From a checkpoint of a small mixture-of-experts model trained on Wikipedia.
Training: a variant of SOAP for the experts, 4417 steps.
Below are experts of layer 7 (counted from 0) of a mixture-of-experts language model. Rows are named gate (a neuron's input weights, with its number), up (a neuron's input weights, with its number) and show model dimensions 112-223. Each number is 128 + 32 x the weight over its row's rms, rounded and kept within 0 to 255.
Before each expert's rows: a language model's description of what the expert responds to. This comes from a sample of Wikipedia text that the model never trained on.

# expert 31
Existential there. The word "there" or "There" in prose, often after However or While, plus assorted nouns such as test, plan, bomb, February.
gate0 [126 121 125 162 132  98 132 164 139  68  91 144  63 107 126 149  40 143 148 142 112  76 110 112 147 134 178 148  98 100 129 121  94  39 116 148 150 144 185 168 144  96 170 101  96  95 121 125 132 117 123 161 125 169 116 195 106 151 148 130 106 104 108 161 139 129 134 147 115 155 116 104 149 101 111  98 125 142  95 147 161 112 134 112 151  93 181 150  64 148 158 148 159 114 151 121 150 151 109 112 124 125 125 101 126  99 166 114 152  99 153 124]
up0 [ 98 170 211 152  97 160 147 123 147 163 135 164 155  79 149 170  99 163 119 162  87 161 158 138 171 109 113 131 163 141 134 116  54 112 114 118 175  79 145 151  96 123 146 144 119 144 140 139 146 101 174 171 133  99 166 177  81 109 171 148 109  79 106 151 116 132 100 145 100 178 150 180 128 121 125 107 144  98  75 181 206 155 152 140 181 122 122 118 114 111 121 179 158 105 192 128 142 130 143 141 119 132 143 110 144  74 100  82 107  88 181 115]

# expert 17
Brackets and dashes in stats. Opening parentheses, en dashes and minus signs between numbers in sports records, year ranges and lists, e.g. 23–5 (.821), (2012–2016).
gate0 [114 123 147 175 163 155  93 142 132  90 115 157 172 116 140 148  75 136  73 126 154  90 162 176  80 129  83 130 111 124 126 137 113 123 134 148 121 115  80 121  27 110 145 160 137 129 108 139 139  87 104 145 105  69 145 105  88 136 130 146 153 143 120  82  85 127 152 103 156  88 128 187 163 161 142 149 139 158 159 108 101 109 103 133 156  80 108 142 120 171 155 153 114  88 153 183  81 154 162 130 126 105 130 133 106 102 108  67 113 133  85  89]
up0 [ 82 142 143  87 124 131 114 102 163 123 148 128 130  74 130 118 182 112 114 147 157 159 134 153  94  69 142 137 101 169 155 138 152 128 186 127  83 110 156 110 104 149  95 100 172 119 145 108 189 149  75  84  61 123 184 105 150 176 124 145 149  82  70 133 168 168  98  98 101  87 158  59 170 102 152  95 160 117 145 158 129 140  98 126  92 131 168 147 110  91 191 113 127 156 198 192 203 105 107 156 142 136 174 118 167 123  97 111 154  96 147 141]

# expert 22
Japanese romanized names. Syllable pieces inside romanized Japanese names and titles near kana or kanji, such as -ashi, -uki, ō, Tak-.
gate0 [176 118 113  93 155 155 136 103 140 108 184 153 161 132 136 174 171 100  56 126 194 134 143 139  67 150 121 132 152 111 131 161  90 114 116 102 117 160 147 166 140 104 144 101  97 137 144 158 151 163 133 117 117 101 130 122 141  95  63  65  82  81 120 174 181 116 151 129 143 191 167 152 106 124  69 114  71 134 180 141 151  79  88 144  91  56 117 126  71 158 133 128  85  99 105 102 157 129 174 190 122 115 170 135 175 160 161 125  61  97 109 142]
up0 [146 101 139  83 162  90 179 105 160 107 126 122 131 113 157 108 146 128 103  99 109 108 121 122 105 105 105 126 156 122 108  77  90 126 107  97  89 146 156 114  90 143 194  89 113 172 125 197 159 110 106  85 119 123 123 144  79 141  86  99 124 123 142 162 108  72  92 111 142  88 156 138 162 127 167 104  72 151 157 130  86 136 133  77  77 145  76 119  96 141  94 108 154 134 115 191 148 142 138  89 179  64 122 187  87  93 157 168 116 124 112 180]

# expert 9
Time-phrase openers. Sentence-initial or clause-initial temporal prepositions before dates or years, such as In, During, Since, until, As of, by 1877.
gate0 [100 111 122 149  98 109 169 156 129 153 109 139 111 126 107 191 146 138 205 127 137 104 130 102 128  91 121  99 111 101 115 155  80 138 186 113 107 152 229 101  99 121 201 105 131 101 142 182 188  85 114  95 162 102 109 123 115 120 142 159 139 113 109 140 187 166 123 102 117 113  70 103 120 123 120 114 110 184  84 146 119 120 154 107 129 154 137  86 108 105 127 145 114 129  97 162 128 173 194 101 140 153 108 165 136 143 113 181 125  83 148 135]
up0 [123 171  79 101 123 101 102 116 176  49 158  99 159 169  89 116 184 116 174 177 129  88 147 103  69 132 145  65 141 153 141 111 113 152 175 103 144 169  72 132  71 173 118 167 127 159 132 102 156 104  95 170 156 102 133 134 127 158 115  92 181 180  89 145 144 113 107  79  89 146 194 127  85 143 117 110 115 115 113 168 171 113 143 180 156 117 124 132 137 174 115  93  92 121 141 173  91 160 103 141  77 101 129 155 105 132 144 197 136 125 177 138]

# expert 0
Uppercase abbreviation pieces. Capital-letter pieces inside acronyms and codes, often in parentheses, such as (ARVN), (CN), UPN, KSDT, IRQ.
gate0 [122 182  79 121 158 150 142 121 178 130 156 171 136 131 153 130 114 189 137 151 126 113 164 147  62 104  95 156 102  99 104 108  89  97  95 102 184 119 147 121 127 126 176 167 107 100 156 107 168 129 142 124 142 131 118 160 126  54 147 142 116 126 113 111  78 162 135 171 101 121 168 196 145  93 138 138  99 127 101 127  95 161 158 118 137  84  95 131 120 164 116 161 115 126 112 129 140 177 162 139 122 151  78 163 116 137 111  84  45 119 155 172]
up0 [156 198  67  68  93 158 138 142 161 105 127 155 158 127 143 140  98 202 157 136 119 115 112 150 168 171  41  81  89 114 136 153 142 116 122 183 154 185 122 131 115 115  90 106 103 122  95 173 111 111 135 122 139 109 146 138 153 140 108  95 151  81 113  67  90 110 143 138 110 112 220 144 131 112 119 148 136  96 122 127 150 123 128 117 115 149 114 107  91 178 133 123 123 118 130 103 143 175 106 144 114  79 119 159 178 200 127 127 103  92 130 103]

# expert 33
Table line breaks. Line breaks ending markdown table rows, plus table separator rows like |---|---| in election, sports and discography tables.
gate0 [123 137 179 167 134 128 123 133 120 100 137 126 120 124  92  76 147 122  52 186 145 110 161 190 132  99 114 164 216 109 135 134 128  55  76 170 132 148 127 148 161 114  98 126  96 160 119 164 208 116 125 114 140 123 162 138 139 150 129 143 144 141 175 156 103 134 123 117 177 146 180 133 146  91 141  89 108 112 113 133  93 161  78  98 127  79 150 118  85 121  97 181  91 107  98 150 125 136 123 192  79  74 106 144 101 131 113 108 179 171 130  53]
up0 [137 179 108 163 177 123 155  88 157 106 170 162 177 205 145 143 114 165  88 170 124 133 147 120 109  99 123 184 105 118 159 109  83  75 128 119  77  83 105 141 152 136 129 141 160 114  94 110 103  50 134 113 148 113 117 123 133  89  72 145 130 159 106 100 163 128 100 140 124 134 166 113 105  71 179 143 105 102 122 178 166 115 139 105 129 155 131 154 108 168  85 158 135  95 117 133 119 210 165  89 126  98  46 101 135  85 126  71 113 125 153 121]

# expert 37
Possessive apostrophes and plurals. Apostrophes before possessive s and plural s endings on names and nouns, e.g. ship's, friend's, Claude's, Mexicans, Reds.
gate0 [148  94 136 129 181 122 146 111 146  94 158 111 111 131 109 119 135 112 136 123  85 188 169 106 106 121 144 123  76 191 146 159 147 129 112 143 146  76 182 114 130 128 144 111 115 121  91 141 162 123 175  88 164 151 177 100  75 155 114 129 137 156  63 113  95 129 141 134  70 136  72  80 151 142  99 112 103 139 166 197 135 140 138  95  61 148 160 143 134 150 101  83 169 126 213 203 162 122 106  81  51 123 115 119 161 144 158 102  74 137  91 141]
up0 [121  60 124 167 164 164 118  96  98 137 159  78 136 142 112 156 145 117 121 192 120 182 140 135  98 120 101  75 190 177 153 121 170  97 107 147 146 148 124  68  96  99 125  85 201 140 132 162 101 151 151 111 119 165 113 136 175 142  90 118 135 144 136 138 128  78 154  96  65  64 143 135 157 151 129  67 109 105 232 170 136  88 126 129 140  98 109 119 192 160 117 150 170 134 148 138 122 131 107 117 185 157 167 139 196 131 108 100 141 195 119 139]

# expert 41
Auxiliary and linking verbs. Forms of be and have after subjects or modals, such as was, is, were, been, has, in encyclopedic statements like it was.
gate0 [ 75  79 129 124 159  88  84 125 127 158  87 193  73 176 129 136 100  93 139 154 128 116 153 174  89 136 112 140 163 106  86 182 122 163 170 122 131 135  34  84 143 100 116  68 111 123 125 112 221 138 157 135 123 156 180 112  86 124  96  93 160  83 132 117 111 183  98 103 192  97 125 136  97 134 139 108 148 123 186 165 161 126 115 121  98  77 103 146 128 148 126 130 177 140 113 153  88 151 152 158  82 131 133 140 127 137 145 132 165 118 133 152]
up0 [ 51 104 149 167  58 143 101 143 116 108 151 123 174 120  86 134  61 134 170 151 132  99 110 149 164 127 107 134  94  96 158 113  91 108  99  75  84 155 212 139  53 114 171 149 154 124 152 135 102 126 181 161 165  95  75  91 140 121 100  94  93 124 134 115 125 195 127  86  81  87 126 150 111 189  88 119 156 130 100  89  88 138 117 129 164  72 132 117  95 105  93 122 109  81  75 112 150 148 138 178 147 148 142 148 137 205 154  99 104 115 117 171]

# expert 10
Table numeric cells. Spaces, digits and pipes inside statistics and election tables, such as vote totals, percentages, swing values and scores.
gate0 [149  99  89 184  99 134 166 167 103  61 123 120 106  75 156 101 126  63 103 151  79 145 175 144 127 128 111 138 202 173 153  73  82 138 140 105 112  97  85 107 165  91 169 103 113 153 118 110 198 123 147 169 136  93 165 130 133 133 149 156 134  79 141 126 151  94  60 117  94  72  88 131 160 132 114 143 163 104  89  80 134 107  85 155  73 145 168 150 119 157 131 141 119  78  96  54 145 136  88 130  92 182 128 150 150  91 120 154 126 116  78  98]
up0 [ 83 132 115 145  90 142 100  76 174 179 171 162 183 132  66 132 105 127 129 117 174 107 128 112 142 147  92 134 130 105 139 142 171 150 176 155 148 127 181 103  62  90 113 163 112 148 109 122 155 146 135 103  89 146 113 121  87 145 120  93 147 132 127 117 162  79 142 118 203 144 123 141  96 115  92 136  80 117 104 224 141 119  83 119 129 108  70  94 134  66 105 146 134 108 153  95 128 112 157 131 127  82 119 146  41 183 114 149  79 114 107 162]

# expert 28
Mid-word pieces in reviews. Word-internal pieces like or in sorrow and sorcery, and prefixes pro, en, man, tri, often in music or game reviews.
gate0 [190 146 119 101 140 161 111  70 128 172 123 157 159 127 124  69  86 126 128  68 166 192 131 111 123 188 107  85 145 153 133 152 158  83  79 153 170 107 147 123 120  88 147 155 129 114 159 221 181 121 112 142 111 146  84 171  91 160 137 146  96 163 135 115  70 114 184 169 159 158 174 144 118 118  93 111 147  60 102 128 154  73 145 127 104 138 103 124 165 113 132 180 146 157 109 167 128 128 108 128 113 141 159 153 106 128  84 151 180 161 156 150]
up0 [ 82  47 135 152 189 128 161  93  89 112 144 177  94 136 125 113 126 106 144 142 136 130 138  63 113 133 156  95 109  89 150 131 136 185 104 168 154 170 123  97  92  83 139 128 148 141 186  90  99 136 183 146 109 152  61 180  58 156 144  97 124 195 184 151 118 110 124 170 160  73 132 175 159 113  89  83 139 108  94 119 109 153 143 121 105 109 135  96  98 129  91 144 131 127 108 153 121 162 127  96 165 138 117 131 156 135 130 130 178 128  95 180]

# expert 23
Mid-word syllables. Inner consonant-vowel pieces of longer words and names, often French or Latin, such as Ac-ad-émie, C-el-estine, Col-on-el, synch-ron-izing.
gate0 [100 112 146  99 142 150  29  47 196 129 126  92 144 176 107 135 162 169 103 145 134 149 192 116  48 167  69  72 117 149 109 119 198 149  90 112 152 112 151 129 103 150 157 173 111  62 110 157 140 123 100 142 107 117 140 121 165 135 135 131 169 174 110 128 129 110 129 138  72 135 145 122 141 163 125 134 124 144 153 167 123 127 149  87 113 206 100 162 120 190 115 142 170  85 127 152 145 161 134 121 189 181 130  95 155 104 152  94 131  72 113 108]
up0 [182  65 197 162 170  51 118  85 158  88 122 122 163 168 131 138 173 122 132  95 167 149 199 139 104 102 152 106 114 173  93 125 173  80 125 157  72 144 104 152 123 131  67 139 149 156 156 152  35 105  80 151 109 110  78 126 127 134 142 109 119 166 138 113 101 125 155 113 120 135 176 165 126 140 163 162 163 125  98 107 119  79 135 126  70 181 135  85 131 125 180 113 187  75 167 136 122 124  73  83 175 167 114 141 152 207  90  75 150 115 128 130]

# expert 29
Row-start table numbers. Spaces and pipes at the start of table cells, just before numeric values such as ranks, counts and vote totals.
gate0 [ 86 175  68 187 130 141 155  93 141 127 102 161  62 166 135 185 157 205 116 145 161 133 165 136  96  73 184  63  91  80  76 117  88 204 167 121  64 135 110 145 143 215 154 135 112 125 131 106 139 128 164 100  85  96 141 190 123 187 177 160  90 150 138 110 126 115 141 156 140  75 106 156 181  95 198 131 180 134 121 131 127 130 141 134 173 113 125 132 173 133 169 157 139 201 102 104 128 116 155  91 152 128 108 112 124 106 122 118 149 103 139 113]
up0 [104 118  94 164 127 122 147 139 128 124 121 131  95 143 114 148 144 195 119 136 155 107 173 131 125  91 169  67 122  64  74 157 100 176 151 112  91 147 123 149 148 178 146 156 122 153 119 133 108 171 209 134  96 127 141 193 146 180 179 191  58 148 162 114 115  78 121 183 175 122  96 139 198  94 183 123 187  97 116 132 136 159 122 163 223 118 123 101 173 152 156 144  93 207 102 167 125 138 118 107 110 132 123  97 180 118 114 120 176 100 164  68]

# expert 26
Hyphens and taxonomy lists. Hyphens and line breaks in chemical names and lists, especially taxonomy entries like - Suborder, Phylum, Clade, Family.
gate0 [141 128 112 139 102 123  95 116 150  90 118 103 128 197 150 115 133 133 120 161  89 164 188 106 107 122  98 159 111 164 113 161  98 153 128 111 180 134 146 103 140 120  65 153 154 204  91  87 183 117 100 170 100  63 158 123 113 132 111 155  81 101 144 154 159 162 135 118 151 108 117  91  60 119 186 163 140 120 112 150 127 169  76  96  91 128 128 127 189 107 114 101 129 134 114  73 105 134 121 160 152  79 123  46 156 104  99 129 174 121 155 110]
up0 [143  84 161 146 101 192 126 118 160  99 137 144 171 134 161 106 179 146 110 117 144 141  95 135 124  78 115 147  95 186 114 160 122 138 132 164 156 137 113  86 156 121 125 166 139 160 150 110 187 118  87 120  90  86 150  99 128 200 118 160  74 100 154 157 165 121 197 106  95  99  79  70 101 128 129 170 163 111  99 123 155 108 144 109 147 105 171 133 202  71  74  80 159 131 118 146  90 126 163  95 186  81 137  57 134 158 102 131 123 154 171 130]

# expert 6
Capitalized line-initial letters. Single capital letters or short capital pieces opening a line or quote, often names after headings: R(obert), S(wedish), Z(deněk).
gate0 [117  84 159  69 115  66 148 130 175 104 119 106 103 176 206 110 184  97 190  81 149 137 118 122  98 142 134 199 114 157 160 152 127 140 126  94 173  99 124 151 157 126 132 132 101 190 119 157 145 105 133 154 131 102 141 128  93 167 137  98 121 159  93 157 134 148 116 104 127  90 128  75 130 137 144 154 115 179 173 112 124  63  82  76 132 109  97  54 173 139 116 154 122 140  83 117 112 140 114 126 147 148 123 157  80 146 126 140 163 103 123 115]
up0 [115 133 110 184 127 107 155 108 117 117 129  97 134 120 142 142 100 143 131 199 182 136 120 119 100 108 111 173  90 130 156 191 122 174  93 143  98 133  71 119 133 138 162 191 126  73 130 120 122 202 117  74 145 114 138 107  58 150 172 122 120 162  64 141 143  97 139 139 117 152  91  68 116 201  86 105 155 169 127 180 129 141 117 173 142 132 177  99 171 129  95 181  69 141 124 170 144 146 158 144 145 143 104 218 121 108 113 145  77 156 120 236]

# expert 4
Opening brackets and quotes. Opening parentheses, quotes, brackets and LaTeX braces, especially the parenthesis after a name in biography openings, as in "Name (born".
gate0 [ 62 120 126 103  75 153 106  90  78 218 173 210 131 112 105 134 182 167 141 101 143  55 135 121 124 105 147 109  76 165  82  93 157 153 102 118  97 115 158  87 140  78 180 165 151  86 124 129 118 109 128 112 144 121  79 194 133 144 140 154 159 145 138 116 183 128 147  90 167 117 145 137 135 127 148 157 208 109 143 111 165 135 134 130 119 123 127 145 110 144  78 133 114 119 142 127 164 121 132 119  78  85  74 131 103 156 143 186 123 149 172 183]
up0 [137 148 118 137 214  86 109 155 168  55 125  66 121 175 173 151 109 109  72 119 121 104 123 136 147 169  93 154 155 151 162 179 152 118 146 116 113 121 146 164 123  50 143 120 115  98 103 104 111 124 109 175  72 127 100  76 135 105 151 137 119 142 125 168  59 106 132 106 110 142 108 112 130 130  67 113  73 115 155 185 129 133 160 149 154 153 128 141 189 134 148 157 139 150 145 119 115 174 125 186 137 136 154  98 121 114 135  55 134  87  69 138]

# expert 3
Word-initial single letters. Single-letter word starts, capital or lower-case, in infobox fields, sports tables and prose, such as F-uel, W-idth, g-astrointestinal, f-ight.
gate0 [117 142 154 104 154 128 134 195  87 131  87 148 132 198 108  93 140 162 141  80 154 174  94 147 124 144 105  94 154 134 102 125  95 102 122 142 108 149 164 143 185  77 128 225 144 142 109 120 210 183 180  94  96 112 113 134 137 135 123 131 172 177 174 135 138 124 103 144 123 156 152  78  56 160 154 126 148 109  93 133  89 118 168  76 141 137 131 145 139 143 128 146 179 102 222  97 139  86 124 139 116 107 141 100 121  99  98 157 207 104 140 201]
up0 [156 136 113 121 150 164 182  67  78  92 118  95 127 156  95  65 202 129 132  92  62 172 115 174 172 173 146 119 131 155 134 126  61  98 137 110  77 128 108 130 111 192 129 167 122 117 135 127 101 147 113 122 104 153 122 127 120 108 168  82 114  69 130 151 143 162  90 144 116 186 124  79 188 149 112 173 132 157 123 156 155 129 132  75 146 146 145 132  56 121 153 104 178  76  94 174 106 112 162 103  31  90  98 126  76 107 111 173 137 127 131 175]

# expert 12
Mid-word ro, particles. Inner word pieces such as ro in petrochemical, groove, approximately, plus verb particles up, out, down, over, back.
gate0 [106 136 166 115 188 115  90 155  83 142 116 123 101 133  87 100  69 152 167 127 135 138 110 129 174 113  89 128 115 144  99 144 201 105  79 137  94 165  82 146 153 156 171 112 150 105  80 130 135 147 105  99 174 117  77 114 118 123 138 100 199 102 108 168 141 156 124  78 104 168 198 151  88 121 129 157 103 170 100 135 159 149 116 178  90 114 119 151  92 117 151 158 130 175  87 109 161 143 101  47 116  94 171 145  98 128 140  95 116 170  89 120]
up0 [ 88 124 152 147 103 121 109 144  89 144 131 111 128 135 128 153 120  68  57 163 165 155 145 133 140 166  99 130 131 141  85 167 158  83 119  98 161  85 125 121 106  69 158 136 134 135 173  64 146  95  71 111 149  88  92 115 163 105 138 134  75  80 128 120 162 158 123 105 154 136  78 140  87  57 172 158 131 164 188 135 151 150 164 188  87 130 134 156 191 154 129 158  85 123  99 100 125 131 146 109 120 163 176 123 134 157 188 151  97  95 107 107]

# expert 27
Slavic and Germanic names. Pieces of Slavic, German and other European names and places in sports tables, such as -ić, -kov, č, von, Klagen-f-urt.
gate0 [191 144  94 127 196 145 135  82  91 166 149 125 104 137 147  73 165 146 118  70 186 145 139 119 110 123 148  94 120 188  99 186 160 162 151 146 120 101 158 122 124  59  89 127 140 122 138 169 105 133 140 154 192  90 148  81 166 162 135 139 105  91 139 119 100 134  86  72 182 113 156 176 182 144 129 139  95 144 115 145 175 160 165 143  89 168 160 158 107  65 132 124 210 133 212 144 108 152 157 134 127 165 110 116 158 180 132 146 106 153 142 142]
up0 [115 173 161 109 135  98 182 158 149 136 101 149  77  82  66 159 151 101 128 141  99 191 135 125  55 115 162 105 117 139  98 119 115 112 163 104 156 154 134 160  98 160 147  62 138 104 151 140 164 121  89  64 110 138 110 125 174 125 146 150 134 216 120 176 214 141 174 161  98 128  91 114  83  58 127 110 195  99 128  98 101 163 127 126 162 100 109  76 143 110 128 117 110 101  82 114 156 171  79 141  90 114 162 135 113 105 153 172 105 141  81 147]

# expert 47
Section headings and tables. Wiki heading markers (==, ===, ====), blank-line breaks before headings, and markdown table divider rows like |---|---|.
gate0 [104  98  97  97 174 118 126 142 169 209 134 119 136  91 237 135  83 131 168 123 169  99 121 128  97 161 185 166 124 109 153 155 118 120 125  97 164 128 183 132 119  85 147 122 177 143 171 110 151 141 179  91 137  96 138  71 129 150 102  80 128 135 105 120 137 126 115 120 112 118 189 152 125 105 149 126  90 101 109 211 137 146  81 162 126 173 125 101 141 134 164  97 109 101  76 147 155 125  90 161  84 108 152 148 114 124  89 107 111 203 129 188]
up0 [150 133  95 138  76 133 117 126 127 137 110  88 170 209  85 125  99  98 126 116 155  41 159 152 133 134 124 200 145  76 135 171 137 174 134 147 105 152 111 150 119  65 128 101 142 103  96  90  91 135 130 104  89 143 186  84 137 147 184 170 107 130 167 148 144 138 106 102 189  84 168  64 102  90 129 134  97 157 126 142 103 126  88  87  84 155 155  96 130  91 109 122 113 120 148 132 168 150 138 147  95 127 116  77 132  77 185 124 101  77 127 142]

# expert 18
Surname endings. Final pieces of personal names, often South Asian, Slavic or English surnames: -son, -ić, -raj, -i, Smith, Jones.
gate0 [207 144 140 122 174 175 162 106  74  95 104 117 100 112  55 103 135  86 163 169 144 139 163 105  71 125 154  69 154 125  72 115 131 154 161 134 152  84  78 111 123 173 105 112 134  88 147  91 131 102  97 112 121  59 160 182 127 175 156 114 139  85 131  87 156 147 133 222 168  94 119  75 133 109 109  96 114 152 123 100 185 167 108 181 155  92 141 199  83  83  89 106 148 138 133  81 147  92 128 110 141 170  57 101 137  93 151  74 134 139 115 104]
up0 [124 104 125 173 162 132 101 166 131 131 174 134 161 128 149 134 153  61 103  76 136 142 167 115 119 106 113  80 129 126 104 130 142 164 137 146 142  97 111 166 126   0 215  56 135 105 135  85 134 138  81 100 123  99 117 133 106 138 147 153 148 104 157  96 104 114 175 101 134 147 178 171 111 188 112 103 128 123 123 133  99 182 124  90 152 146 124 127 129 111 173 147 105 182 118 145 113  35 155 151  69 125 149 106 136 135 123 137 171  93 127 131]